Weights of a small mixture-of-experts language model, trained from scratch on English Wikipedia.
Experts: 240 SiLU neurons an expert, 4 picks a token, 32 empty slots to pick.
Training: a variant of Muon for the experts, 552M tokens.
Below are experts of layer 6 (counted from 0) of a mixture-of-experts language model. Rows are named router (the router's row for the expert), up (a neuron's input weights, with its number) and show model dimensions 320-399. Each number is 128 + 24 x the weight over its row's rms, rounded and kept within 0 to 255. Numbers have three digits each.
After each expert's rows: "gets" lists some tokens that make up at least twice as much of what it gets as of all text. This comes from a sample of Wikipedia text that the model never trained on. Tokens count by the router's weight.

# expert 6
router:124152122143151151077110178175139114145106135132160100117108105129131131112100166161138157138136112122193113131132170140130121160138119118174083143085164175147097153109140088135122083102137114163118128140115136154085113136130132128077132135
up0:157113115106131130104124099148134133156150131136127128119116092166085108099179126105123143103123144151144107071145139134124104164168128119087121097160127100122123131139133145104140133141126131160158120071087064125107156121124130144111088094
up1:161144122101095144146122118122136113146099141119156116077168147111131118111124129130099138120140106141118089078124122088118127186135149115147083141142116114117145120138132146108125136129161128131135126121140131107120149134127117123158143121
up2:120166100110063104107104145105117146166100156133133093120158125118171147110182126149090164159125112150105120125138158147128150102102106108114164149101118147113134172172139129109120086116120164122087115143090106131143114159117148156110135127
up3:119135122140147124081131091169117137127115163111136177156118098150142125168139126142073136113099084126141089108155157142156148112109142156147110136131135138139123161122131111152153119115127109128140148129121131162169132151128153094117139104
up4:143130107126157124109075120147102168138131152121145143133154153088075129108174152133138104148127141179112107166110117122110105091128149183105136153158121159125115124120161158122103123101152116115151174112108125143121114138109120101122101144
up5:099136120076116078141134104153153153095121120181138157115121103099150080111147148128097108091095137146121121119117112128117163118127138129146139117100136142193132148092124154095140132124155122134184110150134136206133135141118128139174148120
up6:078159142125129126135141072115125148136176132126133099146159185139149131177120110134143139142111136136184145097134111096152154132087089129128150099102128105119167107099119114129099113107128161151123146129157117124143130102104107135143136141
up7:175120099134118104133124103112150130068183122112173130108118112073116135150077120104105161182122116097153152126140104129136149114133117116125108116108136145152136166131128123096150161172083141120100123105150128086095127135122140086098115167
up8:128103104119119090137126153122138131133117155150149098091137146148124130149156110149111127106160079132100156113123125129084159150072177121139152102154116147138113115138121123140125120149163157123108130122139113118160105093141103118123106160
up9:113110135164126114130123156114127078155148103167112150086127152129121154122155136109170134128106087131127112122138127166149144090147061159097107134169115118151127126110107145124207182168115124154143104081106167097148089125106166120093122122
up10:137183147130102104106129072123106155128130128108117115129113118140133134138097146098093149118124150114113121096161183100147147117121125142106125172185115117122143129133090060133109136172133126124153113130119097148121114135127127129164099132
up11:113106139146154130148140149158133105148095137122139171147128126099132106133116114138104125124148096116132148139106152134122144119100098111152073097117114143114162090138187118122093142132086158084072145097130102146144143079147112186125149165
gets: "\n", " \"", "==", "===", " ==", " ==="

# expert 14
router:147106125137143165135145097088102104150108101133140133135130112175128115115125143169108127132145111122156140093194139160138106126155101139079118119104130147144132100117141135136159183181161107129156113147101129127121129143104111171178139117
up0:101137135144099150135111117104139126163123127151149119131162149097139095190143157122169128110106107104129126144109131118128127150149105158171139130139138149169158106112162128165134115128149127141120133113115150088142161065103128119120093124
up1:115139136119141144118137113120101105124132125144106114074154156084131166102090124137124145159160129115116138145174151150139105086200120097139147076108138101126130133135062150155120155194147115117091121130115080087128143150091132171169143106
up2:119118152151123125109151138106163118150157117117086115098130190128105098150193153143133087174075107131131135113129089138093098115144105141091122137119129120135115139117119136085117098114132139156148118111169084107110154151133163137085121163
up3:108074148113143120089119167103116132106106122085128074142133119148149139140121124123119122118172133140114129111116149113137134171107096147113133116112128106175088087093149146090116115139162115113087127156154144165122097140114144125167134114
up4:140136129123108124109136129162090139136135092164107097151107095151122143142091123134108109104111122150140139084173108140140108159139125149119135101125111135117085101129166143143129126125143114115100163095116130129128152164141125156159155151
up5:148127130098174129124152097135125076148128133138120176118150117137148142132138122122143154181120122103065132129135141112141081135111139137142128177093143134137131115143132145112182163085150125117123142127122106116131142165104119162103142055
up6:145120131126113152117088131146169165060066127170174132124126121122129147155109130105153129132159112114195121098141105136155131100119123083122137152071141122136087085127105114096077101117166151109117096121132148098135142119148137140164114122
up7:145175113183105139111155118117135151134143089108136091101155160137134112124134117151135146095134112153130142136136182172109110078101149087122174117071117133153149123127144156139126137124157117105102145128133132115101091144113129133140145149
up8:117135140079124146155091164130136141093136150132124150140127145144093152089106138118145137143131159178130111126126170170169094180136144132122115163089138117090093125121124099153082099130096114123126150124139103078136163105122115162117150146
up9:129146122090153110107105117143102130150198144142089112094158154122138138109121168134164120127151134143125120119137109130168120108139097133149145138116110156135131129163109136143086114152163107146161139125133141139111121155111104127104113124
up10:126102116164147122129112134083138132156198143121185102134099108141131164120112095144113178167111128138142121126137096140118124158107136117125124087132129099125111118149136117102111103184191104128117098138141154073105080111110118109091101109
up11:096107079120093118071135158143091117145130143090126106097137093109112106133104117185162076141154133133093138144159122175097113106122121126121146123139115144162102117122157181156112131157137132141082087116150132131149106122113106079128162133
gets: " |", " San", "o", " T", " K", "u"

# expert 41
router:155139157130106096110137149106176124126195132100188153123134143108100134140087161135129119129123168099097122116164150128138141116161137146165106116128115135125109099091115144095147129112101118115118158093128137134140193152131106126077119141
up0:128155106142172092127107159123121131121130173132145132113121115124125114121139155066138146147113113103091091162157127106120143119131110133153114140146136099143143085100200124096116135112131115109131125081139122116128128109068108120166154090
up1:112112116133124106127088161092120128156125085101122122047145138166112080084138147157168094110149119136144115116142116120086151102161158130138120141124138119116090094145101144146162164148121128168161059118086115131144096128125114110115147159
up2:109126125128146115107091099074157124107122130117115098180110126127165111123136143122105103093099147187157165113180141136097112175129092083127125103116144152131176108079147134125150129130115132132113132084136096134131101084130088076138126115
up3:124166113133145129145108161138132124125142158139137117103148155118137106203133125150102113105134113167154101146091142152140117135133116102149133154127138129155122151137117140153166157132116161116117118124115143109075129113130158169153176117
up4:122114097108124170166133134118126136141151131108140112145141119112103111119085156145152114160077143133087110121142143123201141095130121132110145115122093102113143128173181156114167110146119103150128071093134118134141143161121134142109133114
up5:144144146090142138107092120124092127157141115099114120103130120171134102163074131140096099105136109146128145127097144112093118110151126101153107125117110102149147122133153142143140123142115100070090150175101128092108131126151138122133078075
up6:114109119100167112126132125179090151128177160143135071117154150156097150173104165176102122084118117075148127146112118110127115116159105105148117143118120149169132133101079123109182085115132122126131120111144120147117145154176158093131140093
up7:118139141113180085103145098123138138094129126083090126132148143106150105125149139142137123113094111102137171131143141136134114122183154127121102141097123126091092137120115145155148134085143131158138139198147131101116157125133086079131150105
up8:115125124102115108123138181116150152119123151138121125137143151149123160110181104138083144117128122139136112101114143109121134144110097100135168182133165121105131109124129112109145115110124114197127135080148107121115116152121124114137142086
up9:109160158074105117115164146124176092119140164096132074108174105125126145113140177156156137146108149109101141117094126173091145156103152122107152149170111187157085101139117103131110146129126139149139102128120127153119137126167134143141135149
up10:101115111114086160117104154118174094176125140126104112157111125135147153112145127123109132143137127115143122100129084160074130131111114111147067104110131142155106122127154125135108109126093133119150121109104145132084124126142134105151130108
up11:137137126126129085091127132147160135123106132123157143150118170091122142174142114097118150132154094106121149165120163127108134128119100118116109155136153130149156117121126131117189106092093171138123152087133103105111091184126166172124125120
gets: " of", " in", " at", " on", " to", " for"

# expert 58
router:105137143116111132140124113090106114132134126163155109138116121122168150149188163112134124085124133127158127157106140103104093089116112173135125129144149071147140159148160135169113134110154157157149139147120117106100089140132162114120196137
up0:100131143148185050154102104117162145122104123130116094143129141100154139088115119112101087074101173144132134107140146062124157145154155160123169092117149160149137130127157122140145131140131168140106122140168105138100114166097129095128129110
up1:133081105109104190188111118094137107163113105121096083097120101138126116104119117139098116110125134137098126109155113147113151160164126125129083155101113144131165117118160139169112138127090122102137109134132148107146171107131147095116146109
up2:096139149094145062158138146137120106127151137113135105124139088113111136127095117085179148131140137103123123164136147120154154101085122139119130103142166125176118155121126142153133162147154100142152169117119114137151138154157146123127142126
up3:131145125152124108116113124130126115114111151107126117150118132145121134107140118114097102145117100150086179091135103109135158094155139113130111092135148118107105174086087149155130096131109141133164100157117135140145164129138123175116102114
up4:153152126152132121128098130119150152138125153126119110119148141115137159102112131171115105165114128170168128081130120100132098147166096100112115151130106142096158125145136150151130136103108159111124122098112161156128131088113124152126158115
up5:122155133146159138107111140133130166077102158102102126165153065179119132156120131151084117133125120151164127164140149136158109146129105130119148111109155147155132113151114134114163196139154103151141126132164139136128087174101139133135161124
up6:152200178090122070121137176141099080129144128105147159139114098140157116153118161123143082093122112132126164116118102130124147124176086118145134136107125186132136111112157091135122115117122104139154146106124078116103102080103129161061113104
up7:162113154151169153133163115106116120118103137149119155113124121144162147135104061152180165128136145125110097140150129152155125124166116144144091146074124122095082095130140114127110117108135157123095111139124106117120150186106109150119126170
up8:142190145110093169142113166106102141115136138142117152140152165147113142084196149088166079141145142102113110127132145156146117108090104157113099148090159105081104112125127113073119101105125131127111131128111127118093116146158092092184124136
up9:164112179081109126124103180098128116107136136108126123122116170137154137081145136150096116112110134135144122152099154162138137142142100121135111127136111145118134123132137146103164133154075119153148129132122131159124106166091092161141153161
up10:113094141132110161167125118117164122128113089144156086143114149121097140111160129156073102145188139133092077085133120160155088159135112125142144142141135145112109158115122099138109127142125158127140110147131121145128095145103086175128163085
up11:140109111092142165122101111097105095174135159168130124074114139126131131129135161112118079136126157150139185106097123100093126116105102138121134153134141123138104119135144126129150152134111144141126141123118143172112136103138134111113099115
gets: "\n", ":", "-", " (", "N", " "

# expert 11
router:125150129130126115091119131130162108131168140093111155121179123069113132179111137147087123082104088066135148118119137110105106118146120108148137139081140121106158124110150152098128138119081118178152093106132116110198146121120112126155122142
up0:116123122113138111091143108162132139139118111071089129116116106104115091101133121141152181172096148136156094139159099138127128122081171101186131127164115130143150132094133136093166148139137105136122184100123103146080135109165113116137169074
up1:139136157156134077151133124145128112168147092133159097146149149129128123116176121117138144149096106158129105123160128124074125104171115165083137122115127088128167112164110125117123102115192123140106097145160102146140149105183112121097126125
up2:160108133119083112123215115146128145151095104111111120118129115087131142104121108114131126132149112102158138125099118102168159101102140161084115124181112119137182127115153121138141131128159118097104107092143116129120117128114149138150135142
up3:113113147129129123163113146082100127127126144106111127129160155124135113140150116107089161147116117123156109139155160148147127111118149128129136133165148134148149127147134098145100082135128145119084111106140126122134137108132111111062104161
up4:135138086116142121131164131148153154121143129164143121101135097125118115118106170150132130142128151150125195113146138114068086118156169099122118138125173143094117084135135109148167148180104093116097129208119116130124137124158099171188154131
up5:112091102092119111132147117121118144152106103146098100126104130129129089114110145141111143096152190123126153139137116177140097129181112118120140118111117123142120119127103145136161142144132109114098132107145083132154129131083085128096111106
up6:156111098144156174108135149117112148144124164158120142120105147129136097112106106147165157137095094128146150150097143101157108149163143111141127105107157117141125145167172139108160128172159127098147117153143091136141067106141128159060130156
up7:113135148134149103113134140144092097111108121142076103152119150149132128092144145128126124127188118120135099128135100106142106126151130127141138106086152097157139137124202145125091142126161125137118082160170134169115137143137114154108119146
up8:074160177188143138144100144110107132151127125112115135130123141092087140151147140135099134161101129120114153130140117087140145116085147120127104143089138110125128129095122150077133080123122116078133158107170135134142167091141109106113062155
up9:157129122134147175126142106113152121162149114139151134106109137145141161122121113167133123180099112138089126134147104106139125104152154162124098150111137150123087159126142146155139086136159126085151094121136078140162134140114130119137156139
up10:144159117126130091108144129156109115118133102100167089149150138129107107139121112073120124156124072139144102131131137129131115078107083106126128114134112124102138135130096114134152132150099124109106121134149128116168097132143131101122140109
up11:132155108177133113140141175096181116081144117118097164138122077156169147111124128171136114094133133124117164156160108133103115094134099117126148123126095141123106134121125127100095137149116103144119095145138116091141140083157138147192141075
gets: " he", " He", " also", " career", " It", "See"

# expert 5
router:121107096153167088146096113127145117107141151108113132112141121102109117145121137126159150147129085104133090084104099159104157121142127112141147140160165119097117120120131131161164115121153091124153107116153135169134143127121110102098129137
up0:147121136128133131122130122125091156131147145137163101147177179110115149109132150117123131134152172163133119088110102076137122075099089099128123132114104084123107131129129136074110073111149114118125145160156084134106112115104083115113137137
up1:172113118094132164095152133126135136130168177142121116129133128166086099150141104156142103156098123155181080132098115159134104109110123125145126125081124105122141115146174108111143191164133158108111104136122107182147131124101129149092105156
up2:162105130154159138096138111121128123161135124113130110093095111175129166100145143114108142137128094145101160150156130165119142066143131162129169125126107129133121093105156137136145131083126110109083130155110164089158062117113154146134121123
up3:136165105136138080094115143104101099132132124074098114145157120132156159112179165135137130090108133095118073124169108135120140150127125137112138161130120107176139096136141135134085117100086128116161121122117124166092132166083095124136123107
up4:088140152126109107096138132104132126144135108168115197105155136117112112127147164102099137098129098122134153111127068126177108134124149105161149135124142088121131154094175122136106130099155119158149151119124093120113126122130126145095127098
up5:109118096129160137133111116095136122133130130098162137164127130122104123130106163157127116130124097135155102094161111136121150126088101096131166134141158125135149141109096146120130108150118122098152101145114138120138123122087166132103114125
up6:106114144153151122129130121123114133164125151118155131124085102136129129142117138118105127143132098107115121150166117099105148119107136141148128164173199118100126143154110140152130107145118140104062151176103084130175158139113177138139118102
up7:143097113106104123162149146097116155144127121108144105144099163100132156095124106122113106122111135152116152136093137135099130136122146164134138124134145127092144122125091134077100125113127123090083142081090133122140117133093131123170072107
up8:125141095139128122112084140156129109114117128103124110129147095135171134089113118140102084110092104096138133158135122152142163130117106139121144163131128086118154109106185081151133127119087139110128114132173126096122181148099128114141126156
up9:121132128134138144120108098121123106126132110129121168131131122136128165091082148110105130118136140179162081183125141121128121102118080162122116113074163137131104122125129115145115125150137135137075128097143117153122092128102157131163092110
up10:129155151128116150109162157109152131082158121161118096065158116118157128129126094140126119101184110115160129120123093128110068136133063131147155114141135121124110163117093119116145136149132147108126150094102103108169140101099153154140127088
up11:136102123131117159100055144097099111171105152119114125157105096153116127119113116131107092129143175163138185112174122136127160140138147098153134164108113102141147146130136138146170112092170091109108138145163116119189101075157137122106173114
gets: "\n", " (", "=="